config.yaml
experts_per_token: 1
d_expert: 352
moe_layers: [2, 3, 4, 5, 6, 7, 8, 9, 10, 11, 12]
router_score: "softmax"
normalize_top_k: false
balance_loss: 0.00396
init_std_router: 0.0166
lr_router: 0.00146
optimizer: "adamw"
Below are experts of layer 7 (counted from 0) of a mixture-of-experts language model. Rows are named router (the router's row for the expert), gate (a neuron's input weights, with its number), up (a neuron's input weights, with its number) and show model dimensions 0-63. Each number is 500 + 25 x the weight over its row's rms, rounded and kept within 0 to 999. Numbers have three digits each.
After each expert's rows: a language model's description of what the expert responds to. This comes from a sample of Wikipedia text that the model never trained on.

# expert 4
router:466526519545509503495501492529487473504469489552508478510494505530519523485507518530492529493484505530549529538487532501521517505508477476508497520501490477521478493514502486473523534536512498
gate0:569488490525530533520509490543474532554515456477519513519533483519517513509491527485503516528462539471536459491530487502505464476504459532499430475492476498493543546442494481502492498514511533
up0:490485477519488510495481495494479501491505494513490503487483448471505453502526479495542480466494490516478558490533508553498532520488487492466534454515491484490477498512486523528501473448481516
gate1:496502488472524499468497502553485519517452469489489522444505513501488493456469505501526490489544494491520484496455497465513525495475519529528450511540488490481476545507492515502530496501490470
up1:524499486507481507482538530524476478519517466451512535511533469472488478458491466487462510510506467540523481487519515530503488529488483517490491518487538475418518542479507504506476514512458472
gate2:497535506530486488472518506482463530524450490487515469480533466473451486485458450487492476538523509488498484494485512480561528448512500466482492471499511518496499520513508494524512496521486468
up2:477511496525498500472508534481483525515524450486529513457513500531461513502501509475504497536535499495531475489507495503536511493522539494493490534534474469496525493495490464483535524520495473
gate3:532475498465481461501497526488496479488484468522478534507520502518461539509523508526520503502501487519524473516515526494517518515531519463515435473509510492480492483536493528505516476494496528
up3:533504498532501497496470499523520516507558486471484500530470474509537510490531544484495516515480540514493514522529495470504515464470522445555529516541480471537510516526471508529485507443532529
gate4:511469541500491461507534521465481487517551506499533513508500539540501475498479510462543507516476465506499524479512488511528513526519509486504496460501491523535498554474478475534508461479493500
up4:559507513519447470509484484483518539482490466506497500503471478527513509512503492468548500513491530508505487460489552529527502554537469535510527523515466489515524462525490484504493514497505521
gate5:515504525498497490554478503462520497476534477462494483485495513508445496478483494485559491493482496538487499514469552453562540482504512507517502517506489510540492516551486465480493492479511478
up5:513480479496493493481494478500478503474475538511501506509447527486502487544494517535490552495473481527525519505512505499465495512584504481445516503486498474497498524501529512558474489488501529
gate6:514473467483483458482494528530460471538560506500486505574492499551541487512507515486507488552480502507495484496518512517536510530495493544477501502510566495502519538476485506475596513500499495
up6:505477473504509505460517541514473487475491508537517522459486494533530505482501518502498522524499517482530496497497502512502461477531495476515517544519505542475517507501491518470497477465469503
Nouns after the. Nouns and name pieces right after the or The, such as latter, original, family, city, or Thessaloniki and Thetford.

# expert 6
router:498531493495474498555499450523485456519537535435544550490460530502524503485482503491498487530499508523500495480489511514537498538526465510501533497530484532458525532513514535511474481446487475
gate0:453506497490497514486476478512498494457485491517534511528511516475504546506522511515454538478520526501511497486497482484477464470507452492468479476504523529518499535484481515467478504487507515
up0:546502535496550529504482503483567539528442502498516494520516502486501530491499466521492499543470545496548510510496510489521519487509527541471509512466491549487539493538496458479488510519497506
gate1:506476536471467493494516500486459518515454485485484471469502489504494523510511456478481512510457516545475483476451490469478518493529539513477502510478499526511506478534529468490507486503515518
up1:462509475494466519480490500485491534502463478526489514495500526529458510493509498475438483516497519502509499510522461527522500503528500519473479491505527535490502518546510464516499551493495517
gate2:427457482474473445502480460484495550499519480528498494469500530533498509471520485462537520529513493491508448507477524509479482434510508462477550508476489463485526496466509518477501516529470463
up2:482512503458496524489448476509514480521492466512503515452507514510510524483513530489532511461506513501489472476493507506482473453491519476510451460463524488514461511487495526493467481505533474
gate3:547477479533502404461541520549479493562498496447471505525504491509477478512483496548492533540496489481490533556486460480498528510481506493522486512497491488466542480491528511499478503497465510
up3:510537503501529446503510487524477480550465517492467486483505501478474478488469489513513494512495474491494485522484485557536510476519520484542491510503495500461530457491502501471442498483445511
gate4:498482526486496491481475518503528518492504473504491460506481482481505485511463549503497460474466556507528486476467505537485477481505526524517467496492526490499475524494493514483517469569530513
up4:501492512472503485452498494450496456453467500467526519527509498499479501490542534496493550484463487496530511474436541531531453545519525474509472482530517491529490468539475504498522542519521473
gate5:535469499518474525500553524502479474492475497486492498484544483522480548507451518461481451517486506503527514496526470504510522514526539479507472517498464496490521513473495501498507521531471495
up5:523489525509493486471490531492484448493515512493508485548480509477518556495477494463487508484497466543496501474511491514466458508474484441497513460516555540529464530493521496486472475522507460
gate6:474485487498504492505517475493490518503508511500493527462514500491498495512512451507467515507535493486507472489496528430447519517542520518504477486482530530529467482526500512478536513455469451
up6:538520539476519540513487497521502505504514530469519526474492486463480534499513495487526476487496533473490508472504523486538495512435516524497535487481551423489475522511467542526513461499493491
Music credits tables. Pipes, colons and names in tracklist, cast and credits tables, such as song–artist separators and track times like 3:26.

# expert 9
router:540479483541444496427506522523479537490523470468444512528505480493506502504508518511458500503509501465504466511473476471482558523471472488485503526518532467522520461468489481495495520490522501
gate0:493469492501499503490495472473464452479497460492498510502529489494465482494510460486509539521476483580511545504474505510510512505495475473469501508520496487519517518504518477530530524499466477
up0:495530504521488475508495477495510488498523530494536510495475533486504476481442454525490491508541498486504466463534494485456499476494511491551490529492484504484456519479500529534496504499486432
gate1:518490514497481502507494480476501529503480493514472475459476509492476506487448551497486493517478497469530523520506505469540518502494523478546522482481580464477510514475530453555477488540512530
up1:501501514494533533494504498482555470490464506504534492526537481498475483500475480501515480524492518497523497508512491577511504484495509484450496505536524537502501521486536492510436509518512504
gate2:521524510500464504491505522529471519524500498551454475494481465529474514518473505503531536497481490486436516484447504454479464504485516497546541448523519517507532487496493487484499511535499522
up2:499513514522496473474491527492498468529518508500490495550502501498473561506526526497430471515487542524532488465548487471477541467487496470450517505513511515488451513540494511487511496497491475
gate3:508427518478416455490517512501505489517517491472482502469494515476471467509468503496514517482487487474492502530479501529465526504547541486513541447435498493540523534513522472482524462532538492
up3:492534464478474475458508516509485518520510494489493516478501467469493466520525516506458477453466513490422481503460517437490547548494455507524525453455517501536497491507508510536529491493546528
gate4:510526471495540485487483529462469509504481510516510511488466507511506471515497518519565487464474508528519470534451499516476510503550541457535441510505497497504546484553487530501505521509506516
up4:480512534538503518497507528470491537511487519506539503479470516472488490522509481529482475471506533498498469533475550511523505496514504515548502490477523495484503491496507467472443495484485514
gate5:507486510495501497500518505530502497532516522563513495529512498528521501518543517472497460525487526458484477473488523510497517491527507502532461494515466538528567491488493513481504499528525507
up5:463513463477516499493486520497488563477474493483488497516494495496499492499510560524506509524525513536531498508497475554531511459536510500455442473513535511541547472486501482502498496464500499
gate6:520496517512521472485502496466513526518522497512517517480502477519456476504512507512485527487524487493515513486510515512543501512490556504514534501565492541559467468506505503477495461514522494
up6:501462487535491500529521489496487484439530479483526494484511504474511472459491524525487508501483445493493500473476500522501474527514498508513544528515497491489462482538486495548535489509469518
Word endings, periods. Final word pieces completing longer words, such as uit, ll, gent, and sentence-ending periods before a new sentence or heading.

# expert 3
router:522501454467512494440511502490522464514499497513493502494514498463442451500525549482504495491470533463519496526480506499543530525513499499476540471508514514558511483495504513529543474537490522
gate0:487518503515468424500485535527495530456521482468509498466531532548499530531516532496513507511495502467455460478460488475503505485476495476486514500520498463491443560526492464503518466495507423
up0:544503513565507519475478529476484502510510459523462495528517489458487491492556476518515473495474483460530543454496472546482512470492520514481503501511470502452523497478481477527466493506486563
gate1:476463494516500536514509460507502494519521511486509510498489486496481494520454471496483501472486531505468503512504497468498507516481457504503462480528460486539477506492513513478519499469458478
up1:547476487530497502507478522511494481476529520507513454489492497527467471465461510524523472467436468452443510491482478538490527495508502519540508514515531496516464535462478487513510487532516518
gate2:522516508502480501510521529499495495440412469516509496485527471517488518475495485469506499457526507498481517505487511478509488522476569515505493451498499499470513530545505490516505500502503486
up2:516504484457524492460488500493504512495526490572529495458479469512479523503534505505489518519561483516442511514488509486489469489509480544491527489517519440464477485549516511489507491503455534
gate3:464481524502464471510488517520500517480500476529483518534530504471492435481478482507495471529473506524477543516473492490502494486532551497512537474510514481520466494522485475478495469498488449
up3:496513498438472453520499453543518554476498512535497481468525497492509469483530503494500481501480484537480499511489540526487523505486483501486516485539491499483497542487508507561497466492477520
gate4:506539509509499481528487551477482486466464481512502533475506503482480469469526464512488484518493479499452539511518485526503503514515533487511474539575525462516500502545477516528511539514506471
up4:490491490509542492517504490448535485513505505531492527504498477498481498459487500518492549510473460468486469562488470456506515494482473506505528499513493496470579496492458511510482498493474491
gate5:532477540473482471494497464516524467523524515456481495551482513511454482481458519506529523468495463455483503500491492465498509485449520508509477493513558487528482526510456472518517495507493480
up5:486517513514511496504488499517509473484478473517521488477558453514517496516462503475436501490523509516534512515492490476528473479532522548505514535502495461529496507471501494513446510513494525
gate6:464546531481506501515472526482472493489503543488487491490490473480510523484480476515473565521496505470510506495554448531494492489544509515486499476527503486506526484517497478471515501481480542
up6:535486478504469465535491498447485479502513481490509472508499523473482509494475536553482441465460511506471470497460522552497522503514487464532487494480525522456530517516478516494476478490481522
Foreign name fragments. Word pieces inside non-English personal and place names, often Slavic, Spanish or Portuguese, such as ć, ía, ão, Zvonareva.

# expert 0
router:556481507515486540477491471441526501511481508535506489496501512462452503516487512465477430504513488519500533537501508523544463443515485550515526513468460548483502475518497454485480499491472523
gate0:480487459488464496422512530524431453511505518499490463509478518482499536524499502486483512493514479506515474510498527485509497512514505552497485521484529531516541479491479511511523485507483511
up0:500489453512496493490493515505481455477506474511494506489468511466482491468475492515507507456498474489567484515523511463510523493460486499463475502445539492528478499534528515492512458514537459
gate1:451478474503522484455500506500494488503501507522517496465465518519548462499538503436510527549499526503490467498457531509513504503518476501544546461565516498505547498526509472453503492493533559
up1:467480507467502518530509491519487488511461493492479540500553481506464495504467509470518484533536501539467505497526526534524456506448508508497497470531479497507470477501527478476495522477440496
gate2:477496520483483483488471507520471526470513515507509485514488520520511506493499463532496465503468536523470503524468540492525475524504517479537492483455524480521481522488515534504531499535512469
up2:544505522522509492533528487509501548503509496539483489546488489520486503504478504512501507483513511508516539469520494519495503481498515510528503516518486504523491470451436517507504500521534467
gate3:462506500537492472497492490533462572521522499505503446545500466500476529515485487481459516472529465523487495521495538523549521467507543507492473471531504506496485492477482474570482528488508501
up3:520511493483487463450533525505471509496539525471508474481499528478504523502493480483518491532514481490478511531514489479487517496516513533494585499484541523475487496466480485504523479512501547
gate4:518455500504476478491484458485483538491448507484490487509507509504476498498487513491519504476494513526479520512560528484529514500491521483498497514456506492477550512485461518533496451481502429
up4:545485495495509474506463463504482493506488455510507489511471487518483458473519503481501476501533550503523548503477481513527464446504517516531472477498522504466484493462504513482489489543540517
gate5:502519550488538469485550525536513504506532483504495520447524514512533503513490529490488510449479485475466482516472484478501561467439499465500482491531506468527490480489516437473499465490458489
up5:490535552464477531441525535510514507488487496470504525496509507506477524543511504439494493494486518498488520553452481475512483513516472502484515500505533492482545488532500504540522503551502532
gate6:491500485468492471492465483498508469521487493473543521498486538510497529504512478516497499503467428513508518464491467547528520494498476490503518523492491486511505482507487498511499508508543543
up6:526437505482508496449503486480525536506477471506504474516474531489485481507490496488453495516505497456470549534524493502502454467521498471504507495483533462521511481494479485489440480505497488
Sports statistics tables. Separators, scores and numbers in football career and league tables, such as pipes, semicolons and dashes after season or goal counts.

# expert 8
router:486485510526518527433512473526492523473477495498546480514475522524517457498528468523478561478525485458467549510484528480493512527477483519512509474498487503485480450545502498500516527474516528
gate0:510499473507482500496482531444514473524507473489518471469503541499512464506528490541513502458504508495517519508519476463447474498536492489515477510481486481499486507497504480561483508524463541
up0:476496487442482492510520517504486525504508495476533510509531483443495475504508504532472482463484516550525471525478458493488441499531504510502512503485507460547497510505478530455539513489498503
gate1:509485486483530490508517556502483479521515548503482503521544513512483521527471474482443523527524501522467525490481476522524512495522491479518503512497478520521504535497520481538533516499498455
up1:494541496495511502531502490450478522465511474462508465476477495491521500509507519478486491471481485506482460467549495528545518483481506517493527477491504503525516480524524524465526539490475503
gate2:531542537490515492522512523553455476516532544495480507527539490476521569489472518482528481494514455495480459551517469476532483499487521513494513450558485465524482509466528527482493492502475534
up2:529509461538451490504495498529479493499478492501546525487465497494498512498488533511481473474478486511510474490501470518533470484463507481480499474472462501537484519522504511517491490517493504
gate3:515486534497486496526492514542462507503499476483492517448541527490508513548463492511499513486520494481471477503472500484482506472456511489500509542466453482484534511472499436517487441478516476
up3:539494519517521510501486461513508448540525511506523486530500488476508459470465494466508523495495498490481521463481495526465513560525519476485480497496495519495511503499485549475504497520519527
gate4:534524517527489499485528547489505506483527521504519531503525450492524493523483472480519462544498523526456480501464489513526494464522539479523518507486522525523482519503492452531510462520496522
up4:524502524432484506494491523492537459536528514479549486489443505468491522505489486528478487496483523487479494486456514460506577475492508528444474482479529455486476491515476521523508496458511505
gate5:509503561509461508476520538485475524518542497493543551520508507523507514551554480504537481483490504505527496552499508467479525509533510454479463493508501538524538489503502503515483487532458490
up5:467477537502498520498522535460526487507479476469484490499493520499455479507520491458511524457545462513536501503499506501491493534515540472508475465489532505519493522494519470550511498518531479
gate6:476507492465489493526512499479499455486477490509519464487502481574458499512490488500496483534524555499480547517506490484484478464487536483513497518519514477496490526530512468524493451525491498
up6:555526520513517513527457515454525507515504445480475484494456453502505491510521520497501484486510499490471491499525503514521538538503507494487460520535474515499522509492519528467543492494516505
Commas after nouns. Commas and plural or suffix endings after nouns and adjectives, especially music and book terms like album, songs, version.